config = dict(
    num_hidden_layers=12,
    d_shared_expert=0,
    balance_loss=0.00375,
    tie_word_embeddings=True,
    beta1=0.9,
    lr_head=0.00881,
)
Below are experts of layer 3 (counted from 0) of a mixture-of-experts language model. Rows are named router (the router's row for the expert), gate (a neuron's input weights, with its number), up (a neuron's input weights, with its number) and show model dimensions 128-255. Each number is 128 + 24 x the weight over its row's rms, rounded and kept within 0 to 255.
Before each expert's rows: a language model's description of what the expert responds to. This comes from a sample of Wikipedia text that the model never trained on.

# expert 11
It responds to: Separators between numbers in tables and lists, such as pipes, colons in times or taxonomy fields, dashes, plus the suffix -est.
router [188  86 172 174 121  99 124 100 140 134 151 139 120 130 117 147 120 118 159 158 119 141 163 171 151 102 152 138 137 145 131 158 180 142 157 140 138 109 116 113 136 125  70  96 158 129 100 123  88 149 127 115 133 142 103 130  97 118 134 165 128 129 157 162 113 116 122 147 169 148 127 118 162 175 189 112  96 125 124 144 111 134 138 142 156 148 105 108 121 111 150 133 125 131 108 148 152 138 105 118 148 126 132 111 138  96 109 122 131 149 142 178 122 172 138 150 135  98 137 117 155 106  99 119 131 128 133 161]
gate1 [111 107 119 133 125 132 122 105  98 125 146 149  88 138 168  91 127 145 144 147 137 145 151 133  71 156 148 151 146 127 141 150 126 144 138 130 115 134 106 159 136  97  99 123 110 128  95 146 108 149 134  83  96 126 151 116 125 152 149 156 128 145 132 145 158 162 159 147 149 171 171 123 114 138 119 109 114 126 104 133 103 114 134 134 143 128 162 121 106 158 167 139 128 135 162 141 131 126 143 119 125 159 114 140 105 117  89 137 188 127 109 138 119 160 109 128 140 116 100 144 129 156 126 115 110 134 147 143]
up1 [189 136 118 147 122 122 133  77 141 104 119 129 114 147 141 119 117 140 158 122 138  88 162 116  71 113 144 184 124 128 124 159 119  94 158  85 104 123  99 123 125  60 111 132 123 130  95 165 115 157  92 104  93 124 181  93 141 116  92 133 136 137 130  95 108 177 115  92 167 149 120 142  97 105 113 117 128 119 153 126  95 162 169 142 133 135 117 150 133 132 151 115 101 164 142 133 101 146 129 134 188  99 154  99 105 160 141 138 161  94 139 135 144 152 113 155 150 127 137 145 154 144 140 108 140 126 190 103]

# expert 15
It responds to: Opening piece of a word, often a space plus consonant cluster like f, sp, pl, con, res, as in sy-mp-osium, E-sp-anyol.
router [158 150  98 159 149 148 155 131  98 126 163 177 105 126 111 106  99 126  93 130 144 118 115 142 134 142 123 125  89 134 111 138 118 155 133 137 134 153 139 112 153 138 133 151 132 185 161 132 168 165 106 121 173 115 112 127 123 133 126 143 123 154 154 136  85 132 119 125 158 117 136 129 132 107 130 114  97 137 105 166 120 112 133 137 170 137 130 152 121 138 130  94 167 162 155 115 114 123 109 187 118 137 139 133 114 133 123 167  97 129 130 133 137 118 129  96 116 174 122 116 135 188 177 125  92 104 177 158]
gate1 [110 126 167 179 126 105 128 150 160 153 146 147 162 107  83 161 122 148 148  94 158 131 102 118 106 132 117 112 142 151  80 153 133  91 104 125 117 101 174 150 106 164 127 134  74 155 116 154 138 131 153 110 145 114 143 128 101 132 105 109 108 139 102 126 141  95 187 132 114 128 126 103 120 162 123 144 106 108 121 125  90 151 137 134 119  74 127 137 134  86 128  89 142 118 138 136 119 154 137 161 130 107 104 134 109 174 115 118 151 112 128 118 139 106 170 101 135 111 124 119 106 146 119 161 146 106 156  89]
up1 [118 112 129  87 111 145 112 106  91 131 137 116 121 109 146 129 164 141 111 171 108 148 125 138 100 134 118 149 142 127 134 156  77 127 135 103 110 128  80  96 136 108 101  98  95 117 125 103 162 132 106 142 113 124 148 138 159 128  92 136 125 137 149 126 119 123 125 114 108 127 160 144  89  58 160 108 148 191 120 116 133  87 132 148 113 156 124 118 176 102 138 149 110 147 136  93 180 114 156 137 173 175 128 131 131  90 149 154 129 175 110 166  91 145 149 153 109 118 138 115 138 128 139 155 148 110  78 178]

# expert 16
It responds to: Infobox and table field openers such as Born:, (born, (aged, Total:, club, year, season, and figures that follow.
router [103 156 146  98 106 114 131 124 119 123 162  85 108 144 162 109 142 118 120 129 169 144 144 138 109 124 127 149 111  96 112 162 134 110  95 150 111  93 137 106 128 152 121 136 120 174 164 111 137  97 119 139 126 159 102 112 139 161  82 130 122 171 116 201  96 130 152 188 121 115 151  92 159 112 122 111 155 122 137 101 110 144 113  92 105 150 116 122 113 128 131 125 143  75 134 104 147 166 139 148 160  86  99 137  91  92 141 102 163 116 100 137 161 120 108  93  95 110 121 153 132 100 172  90 117 132 106 167]
gate1 [140 139 105 138 141 126 137 110 164 138 140 175 134 130 147 111 135 134 119 137 106 102 153 102 101 156 110 104 110 155 145 129 110 117 123 110  98 146 154  83 102 142  98 128 104 127 165 136 171 132 150 125  80 139 102 131 132 143 134 148 144 122 122  77 128 175  67 121 100 102 102  89 116  92 157 115 127 115  89 153 144 131 143 109 125 130 123 165 105 107 144 132 136 125 114 140 155 140 157 137 149 149 133 185 134 108 130 109 101  88 132 100  97 114 129 108 134 157 139 153 110 166 124 123 152 119 153 143]
up1 [ 56 170 167 117 118 122 142 128 105 137 144 100 169 152 136 156  72 155 124 156 116 153 129 105 112 103 141 113 137 122 129 123 154  83 127 168 180 160 117 151  79 152 127 180 138 130 138 119 125 141 147 148 124 173 132  80 145 104 143 127 119 148 113 130 161 130 148 141 125 119 149 151 150  92 143 155 104 146 150 133 144 107 100 107 148 105 116 140 133  77 116 113 122 134 109 130 150 102 157 155 131  94 114  97 160 119 102 171 128 136 127 121 139 149 175 125 102 139 170 102 128 141 159 157 147 112 103 155]

# expert 6
It responds to: Slashes in http:// links, digits inside years, scores and measurements, units like km, ft, lb, and LaTeX braces or backslashes.
router [125 126 134 104 118 133 132 145 138 158 143 145 130 130 144 132 173 102 161 118 135 165 170  93 105  61 158 155  88 131 137 157 116 118 134 115 129 104 169 122 145 118 123 151 192 125 158 108 127 121 149  80 141 110 109  63 143 115  88 155 134 155 136 164 149 131 125 157 125 118 153 126 122 145 180 133 143 116 123 102 130 145  97 115  77 149 130 102 109 162 163 106  89 152 132  88 145 150 112 106 159 140 137 173 109  74 127 101 165 101 151 125 171 114 129 154 123 155 127 126 122 127 122 117 128 134 135 142]
gate1 [121 143 108 148 118 111 133 144 163 150 117  81 174 106 112 127 121 116 118  90 158  90 114 152 121 126 142 138 137  80 117 102 132 109 126 134 122 168 134  90 138 123  90 147 151 116 139 109  79 133 116 112 115 121 151 125 118 115 178 133 149 114 144 112 122 133 113 126 157 127 116 174 147 172 124 164  71 101 128 138 177 130 101 148 149 114 135 131  70 135 149 119 176 148 116 128 150 142 156 123 133 182 120 123 113 105 113 135 119 155 148 126 188 155 186 134 104 132  91 159  59 176  97 124 103 141 107 131]
up1 [124 152 122 122 106 136 137 132  87 126 143  84 143 134 146 107 120 101 114  82 108 155 156 126 138 128 105 120 132 124 150 120 105  94  83 141 150  95 168  55 114 125 135 102  88 144 128 116  78 128 151 151 181 114 142  96 153 128 137 119 117 129 142  96 147 164 112 118  84  93 131 145 107  94 129 107 107 119 164 118 157  84 134 135 134 127 119 126 158 121 146  99  97 138 148 112 168 149 148 109 191  81 119 110 145 105 161 123 128 101 155 117 155 108  99 123 128 104 113 100 117 114 133 124 146 142 149 117]

# expert 4
It responds to: Pipe separators, digits and line breaks inside data tables and lists, plus a few words like unable, up, down.
router [147 127 149 123 153 150 108 124  92 120 177  98 114 133  81 142 187 125 125 107 140 144 112 137 121  94 134 172 123 112 107 163 161 142 135 110 168 153 129 122 175 114 131 112 120 152 115 133  79 150 119  90 137 138 134 128  97 171 159 155  55 127 139 150  66 150 135 155 122 163 129 140 144 144 104 110  91 179 134 112 136 137 122 173 130 165 141  94 106 146 162 126 114  93 193 118 108 118 153 150 176 134 114 141  99 115 149 164 145 148 110 156 130 132 119 104 139 135 116 171 127 111  95  98 148 114  81 129]
gate1 [115 152 125 135 151 155 113 104 179  98 128 125 154  99  75 109 128  86  92 138 105  99 150  95 159 136 151 120 124 145  91 128  95 125 133 138 160 157  92 180  98 149 144  93  88  86 120 105 135 145 117 160  87 144 151 147 133 111  85  95 115 136 130 117  97  69 118  77 132 141 142 124 168 148 132 127 138 157 156 101 124 103 147 118 158 140 107 125 144 154 137 114 119 124 121 123 102 126 166 120 137 107 141 152 139 123 119 134 159 155 148 139 109 113 181 121 134 120 140 119 111 200 116 121 102 103 126 109]
up1 [147 114 119 136 105 113 105 111  93  98 150 167 121 133 168 111  85 121 143 113 117  33 142 102 148  93 101  95 138 138 130 143 150 123 109 184 103 178 129 135 138 120 118 146 145 138 121 140 135  74 103 127 160 136 108  91 124 123 138 161 139 116 154 167 130 134 154 123 135 106 121 133 125 151  86 135 112  97 155 138 122 158 143 122 138 113 105 161  72 105 133 124 128 146 121 151 157 129 129 138  88 119 124 103 143 153 146 120 108 139 111 133 141  98 130 152 116 127 117 118 123 155 101 146 144 177 167 132]

# expert 27
It responds to: Articles and determiners, often fused with a preposition, such as the, a, of the, in the, 's, his, their.
router [ 95 163 114 122  90 149 147 200 134 172 118 138 138 122 122 121 117 125 105  93 117 132 113 103 141 132 129 120 146 127 144 144 122 142 104 155 136 131 108 116 119 133 141 127 126 112 108 115 152  82 139 161 137 147 131 181 121  95 167 114 151 134 131  93 105 117 130 110 113 114 136 113 140  89 156 145 105 140 175 122 143 101 112 132 152  92 143 196 137  98 106 157 139  27 104 149 150 144  90 147  81 175 149 144 105 154  73 101 125  98 149 144 101 137 162 129  97 148 125 102 116 105 106 141 157 137 157 140]
gate1 [111  91 105  91 105 129 140 127 119 146 111 121 149 105  95 147 144 138 132 166 108 146  88 164 105 122 112 107 142 173 120  46  98  97 149 146 132 135 103 150 145 128 183 131 129 130 129 105 108 114 156 124 128 122 128 103 144 134 112  81 138 111 112 124 156 121 107 136 136 220 120 102 100 165 124 150 145 118  92 151 121 147 149 157 127 120 137 122  68 117 162 126  92 135 110 158 153  98 103 145 122 144 107 161 141 115 154  98 111 157 143 129 134 165 115 150 150 161 174 109 105  98  96 110 164 130  67 124]
up1 [131 145 132 103 172 123 136 121 155 133  90 142 122 138 122 139  93 140 154 115 136  82 141 134 147 110 114 162 108 177 122 102 126 108 136 133 132 140 133 137 144 151 126 105 132 165 159 140  93 113 162 107 123 132 135 126 131  90 170 112 120 104 112  80 105  97 145 132 137 134 137 112 113 147 133 121  67 161 123 100 112 115 102 111 140 107 141 139 105 119 103 105 130 126 107 136 149  96 125 124 123 151 142 145 128 156 139  87 153 158 141 123 145 127 122 118 132 153 107 105 133 115 116  89 162  79 103 154]

# expert 24
It responds to: Subject pronouns and clause connectors opening a clause, such as he, it, She, who, which, that, also, then.
router [104  56 111 116 117 137 119 119 139 127 146 107 134 124 120 101 160 141 103 138 128 111  95  95  88 120  83 124 147 110 109 115  87 163 156 133  97 111 104 109 138 145 127 144 143 126 161 119 160 109 131 118 159 128 125 113 124 107 180  79 132 152 129 143 139 107 160 135 161 117 172 167  69 110 122 145  86 114 138 171 114 109 103 133 122 125 181 134 107 122 161 102 133 126 183 134  95 146 108 125 116 107 137 102 140 129 139 105 114 108 136 152 151  96 138 140 131 124 101 112 104  95  95 175 166 139 116 123]
gate1 [113 117 120 134 124 144 147 137  79 141 158  77  79 140 142  91 144  98 151 109 162 147 155 117 158  99 101  82 141 145 136 115 136 126 166 113 154 106 133 135 113 156 100 137 106 120 117  92 146 108 149 159 123 106  86 136 109 138 110 132 113 109 115 180 155 152 171 128 113 138 132 119 150  79  95 102 112 138 110 146 142  91 134  98 122 102 117 125 133 162 131 110 126 125 116 146 145  78 138  79 125 142  68 148  55 120 151 111 123 129 104  84 122 132 114 114 118 129 147 140 128 137 130 133 100 136 112 131]
up1 [153 118  98  93 158 137 146 158 132 132 125 140 102 143 105  83 137 104 157 145 160 186 160 158 135 133 150 144 168  96 102  97 144 113 121  96  72 154 109 129 153 101 140 142 127 121 121 157 149  92 137 139 152 137  96 147 109 156 114 117 154 142 126 119 145 165 125 152 109  86  81 128 108 123 160 151 115  95 101 145 144 143 134 109 124 147 160  94 161 152 111 149 143 110 132 154  93 150 113 106 147 130 120 170 134 127 137 106 111 141 117 121 134 100 139 147 129 125 141 111 148  92 151 135 138 128 135 113]

# expert 9
It responds to: Second piece of proper names right after a capital letter, especially D, C or R, as in D-ug-uid, D-und-ee, Alb-any.
router [153 150 149 156 166 122 140 148 155 141 118 146 124 143 165 168 118 106 117 124 144 160 137 158 128 168 165 129 142  87 150 143 100 146 154 139 111 101 130 103 126 132 126 150 126 120 113 115 110 124 140 112 112 106 110 116 131  85 115 183 129 141 106 117 138 113 107 107 192 104 113 145 148 152 100 102 159 171 115 146 123 102 168 131 161 158 132 120 146 127 130  98 115 136 110 155 113 112 166 151  96 118 115 136  86 136 160 124 106 109 153 145 130 166 108  75 100 135 157 126 140 130  96 161 129 160  97  93]
gate1 [122 119 146 118 148 157 134 126 203  98 145 162 173 105 117 128 129 129 124 125 113  61 154 109  94 116 121 157  76  98 115  78 115 125 136 125 107 183 133 145  97 132 128  92 142 131  90 143 139 163 141 127 117 106 127 125  90 140 102 130 117 157 151 105 151  96 149 128 113 118 116 128 143 115 118 123 130 101 126 112 147 132 103 148 145 144 117 114 103 107 151  96 102 146  99  87 129 135 147 147 155 156 121 165 119 166 123 139 147 136 128 137 161 156 148 107 123  94 144 108 109 169 164 100 146  60  80  99]
up1 [105 149 102 137 123 152 126 134 126 142 143 106 100 129 113 140 108 176 115 120 163 118  86 147 131 136  97  99 131 153  99 156 119 105 149 120 137 139 141 107 151 102 128 123 194 131 152 140 119  97 146 106 127 158 143 122 144 130 138 129 158 147 119 145 109 144  91 126 115 140 141 152 103 163 153 124 104 160 116 170 110  98 132 156  94 121 129 154 154 154 139 133 139 107 109 116 112 159  70 112 138 173 143 121 109 107 128 120 137 142 134 109  98 141 112 152 140 122 123 107  97 151 122 105 107 144 138 168]